{
  "experts_per_token": 2,
  "router_score": "softmax",
  "balance_bias": false,
  "norm": "rmsnorm",
  "tie_embeddings": false,
  "lr": 0.00248,
  "train_tokens": 261000000,
  "dataset": "wikipedia_en"
}
Below are experts of layer 2 (counted from 0) of a mixture-of-experts language model. Rows are named router (the router's row for the expert), down (a neuron's output weights, with its number) and show model dimensions 128-191. Each number is 500 + 25 x the weight over its row's rms, rounded and kept within 0 to 999. Numbers have three digits each.
Before each expert's rows: "comes before" lists some tokens at least twice as common just after its tokens as in all text. This comes from a sample of Wikipedia text that the model never trained on. Tokens count by the router's weight.

# expert 7
comes before: " the", "\n", " ", " The", " a", " 0"
router:473496498506502488526507503509505574508548528488482552467546510490509510486476486504531477471482490525502480495465491503532490512517518501481535508467520467515487498550518488515479485488494459
down0:487513489492527481473496490486552514489495528522487510534528506472495492503541496490515488513491483504491524525509550482473492516524472498499503497478551507497529534474464480485461478500534483
down1:497454433524519497468521530513529482498492484507498497514497485505446496493488484463444525529485465484521484496519515493493509495493493507483484511490498504482510492497498474461449457537482520
down2:479493503543493526490506487468505509508497543500513500466502483535519505471517492513512484482515504530521508482487530495495559494485540502505561517517525523532534524492472501526501480542477518
down3:520485509499473493482482469541476496456508519510556514539447517491485543506485476491487526478503494497514534501490509449543518512490491465511517525493499511520509504503461515499518517507488518
down4:477507530514481496485519513493489478517507476484542519461471539482504523507539510468496534476522483504504494482514529454519549476519498513513488524517504506487456434527452477520498493491500490
down5:536508493461484474506501520509501523498506522491576494551479480501456483500495531488494470442494488514491513464539483492513542505518544519486504502493475516511476499463499484535493525492503514
down6:504486506497522480480507499448541496524485507522464509526507498469539510471469553502464479493520489511517506501507529509522498487471491466489487507524510486499514513512566540513481515495510530
down7:484494532465501468507483496505516491515532505473488508517458501523517521501519499493471524491528516494519519554514502504455526487527480533468497494537471512491507470476507479475508491473523466
down8:501489498500529527498483513498534529559538513501518528570502452512496507501488487477538471459458506506509476514488513549458507488544505516481460489511496453500515489501496504520543466529502507
down9:505527501478519502561494519491499488508468442506508472528556507491527478537496508506521529489491484503498487493544495491497485474530514491515498493468482515521474491532517552461508508523505503
down10:507488508501502523518535484476497518480516502481555475476492512536501500515484456528506550517458494458493437484488486473518532480537452474478527503478510467499462534462477527487523505536537480
down11:484467547536459478498498507512522510528475502530499505534524454523513506457537485472547556523508507528461533520509539483509500567552528512534510470477490495515521488508465509519522480494495498
down12:511500446448491544479544479509519507539471475478462538475492463503542493505519510526455500454502448527508487510512533512536495463505522505475502506484465472499512515488511495490515534502483464
down13:494478482489477502451509517492486507498462478456496511471490532488506523521505532491530501504510462495465476495498542445468456451491479545508516518506502519478491463525488490478499415510461496

# expert 0
comes before: " |", "th", ";", " years", "–19", " -"
router:495492539508504505458495524447485455448525489470499480513467507521516536499485473508532478513484495439475517485480489482508531492515518502467505472495503522478526476503498516527509535499521557
down16:511496497490462488497479538495512466467462489488520484498502476485465457473514523499495522515505504531483513488524521511492499504498509535597506499482481489498482494476452486535465431562509518
down17:474505499469534503479477537478479485458548504440454522534494539494466531519498514529485466503470564537472482508497514479459510504534538497479529525489448521485489495487468550476487469506530497
down18:527501482496496503474469530514477512486516498527546480523477505521523528514523544511441525496530473477496493508490499531506505531503499507498505528499535545475534509460551490487499518489517535
down19:438527497509516493540524576481499526492517505460517452504557497521485500513508500475510528502497493472570493452515509485541469545552507488495503514469490459482508490491476489486474524487518508
down20:523474506525500524527515470512483472457507501519470527515513514518481503471501538525488517496476503480494481466539493514513514473473485549497493490544509503475473512512456523507507463486515452
down21:525515504471535510472497512497453544480485536518510535487499503509493503499463548518478483484514508501488511477490456519512539548504547498485493512513480530468485501495518535500512490537516488
down22:538493494536474498516483556511462491485500495488518538483510505457551494524503528489502498479462512515469546498531553456493568504521529495483476501517522497499463471535515465461483472500497540
down23:491496536510499440501517487492542506471477475530488512556475510496515470513483501522497506484474455563515511427514510529496497479535508517469474473489469502481496499471491505508523458512494466
down24:468504565511505526460480503498528464535504477523515527487518455507488513451475479567522487502520506470480476481458507495497469494458500519513481525468451496433531486513460523470490467515488449
down25:480507475508502496472537560492492507510494517511505505516492486468500467467477513517531501465534494483482464529498499500500468528524536537553500493489534499486499500483507491477536453525503500
down26:475490510506509498537538490523504483495497525475526538499504528478488498513526541535475539455482502471498518483470514489520460503507515476464516517490498501555461479496527495482477510520493509
down27:504508471535505486501551476504488478481474512499499465518472472515511508521548493471558470489479499523479512496499516476539460559527513480485542482543491524491483486483525530528506496508528469
down28:503519504451494510502520532520499514483501525524494465469467459490533476495574524477526533483504512505537510467498493488482551529506467491500510544478458510441542476493479519431482502454490486
down29:438495470498499504483500517489536474495436467516494475470477491434484528456491557516514516531492468539509504441509467503522460502487505461505504501511509473537506526423480505516513498531498531

# expert 1
comes before: " to", " in", " of", " by", " for", " on"
router:491506490515470503504518496542537450493511476485501521473534509481490524456493473499532555500526470468525477497485511490493514553516527490507514496495524469483504484485537522526518523486489454
down16:490540472498503495484514512521509531514437471517497509500430464497539463502498496516507522529521514517471533494488495522504536432526496445496491560515505507539471532495522513492454462471526476
down17:546512479467507501464519495514504502504486507469504553476504528532497506496525487502478531465528464516533507502516491490532498550478477500478464445504486496486523495503524530442524482459513461
down18:475509496548491473530522495496499495516511495530524479511481489468521506542500497453504501530493524520549521520466520536459499509466513477453496477501548520523473505533491487484491534489502534
down19:484527513498534522480482500538499457517531495495501507488513495495525506526498517492516500524536465524489467526478488522490542544536522487500453508502468511465524533526515458486497464507505524
down20:509463466515516478493514529508502537544511513505511536467466505481500558477484529474494528511502538464489508510547506479538480508460467515516480468495496495534537450481496500485497495491510498
down21:493506488549542491470521524457485447509517520485493522491510509509478528518518575484492513462471510500496532465487502464521532552459496495503529528523488450516487504472514513505494491516511495
down22:504518497515500528497514521515495489512455502504527516472514487517518495520503499562499470515507506522493518507520492490445480493514478471551490503511469488492469472501452472491467540486476433
down23:503509496510483526513476506508493484456523507519539480481555503493495469486481515506502502465496464499464432513447504517537481500520518510515478479554486479494497491516537530517529484546536515
down24:476481484496510473492517457494496549446482523543503503485483477539499520499512489461484516477484490496495467494502554520503507485520504479486525543493504548521512491523540504496493476471510497
down25:515497483503516515513499518503483554533488495556524499517494497504509504532497508511500498498522471522490518442514534513513532523503492493504527499502495469507495503490502506527500429456521532
down26:486451508521459498501481495523481513493526507497518478528490498502500555456522509491521499520539502500478483498452508548499524529496477473498504483499529492485491548442492486512496475489487496
down27:484451450501478483521500547485481519492528539468471514515439517496491535505538510529448524486491497494530548457468530516499494537505546496493534552518486465518479505506473501475495501506459512
down28:511515477502503518477508510535462510444495539483533494467450536482506518491490461512513505520514499514489491530523526506469490507504503521556467527502526531488501500474492515478464528508489524
down29:495551444517464489464538492499493506490511488506477505452552503467466482491523524498509533459481501516515488477534544470474457536525507488498521493479489498453498487485503528486518524531511487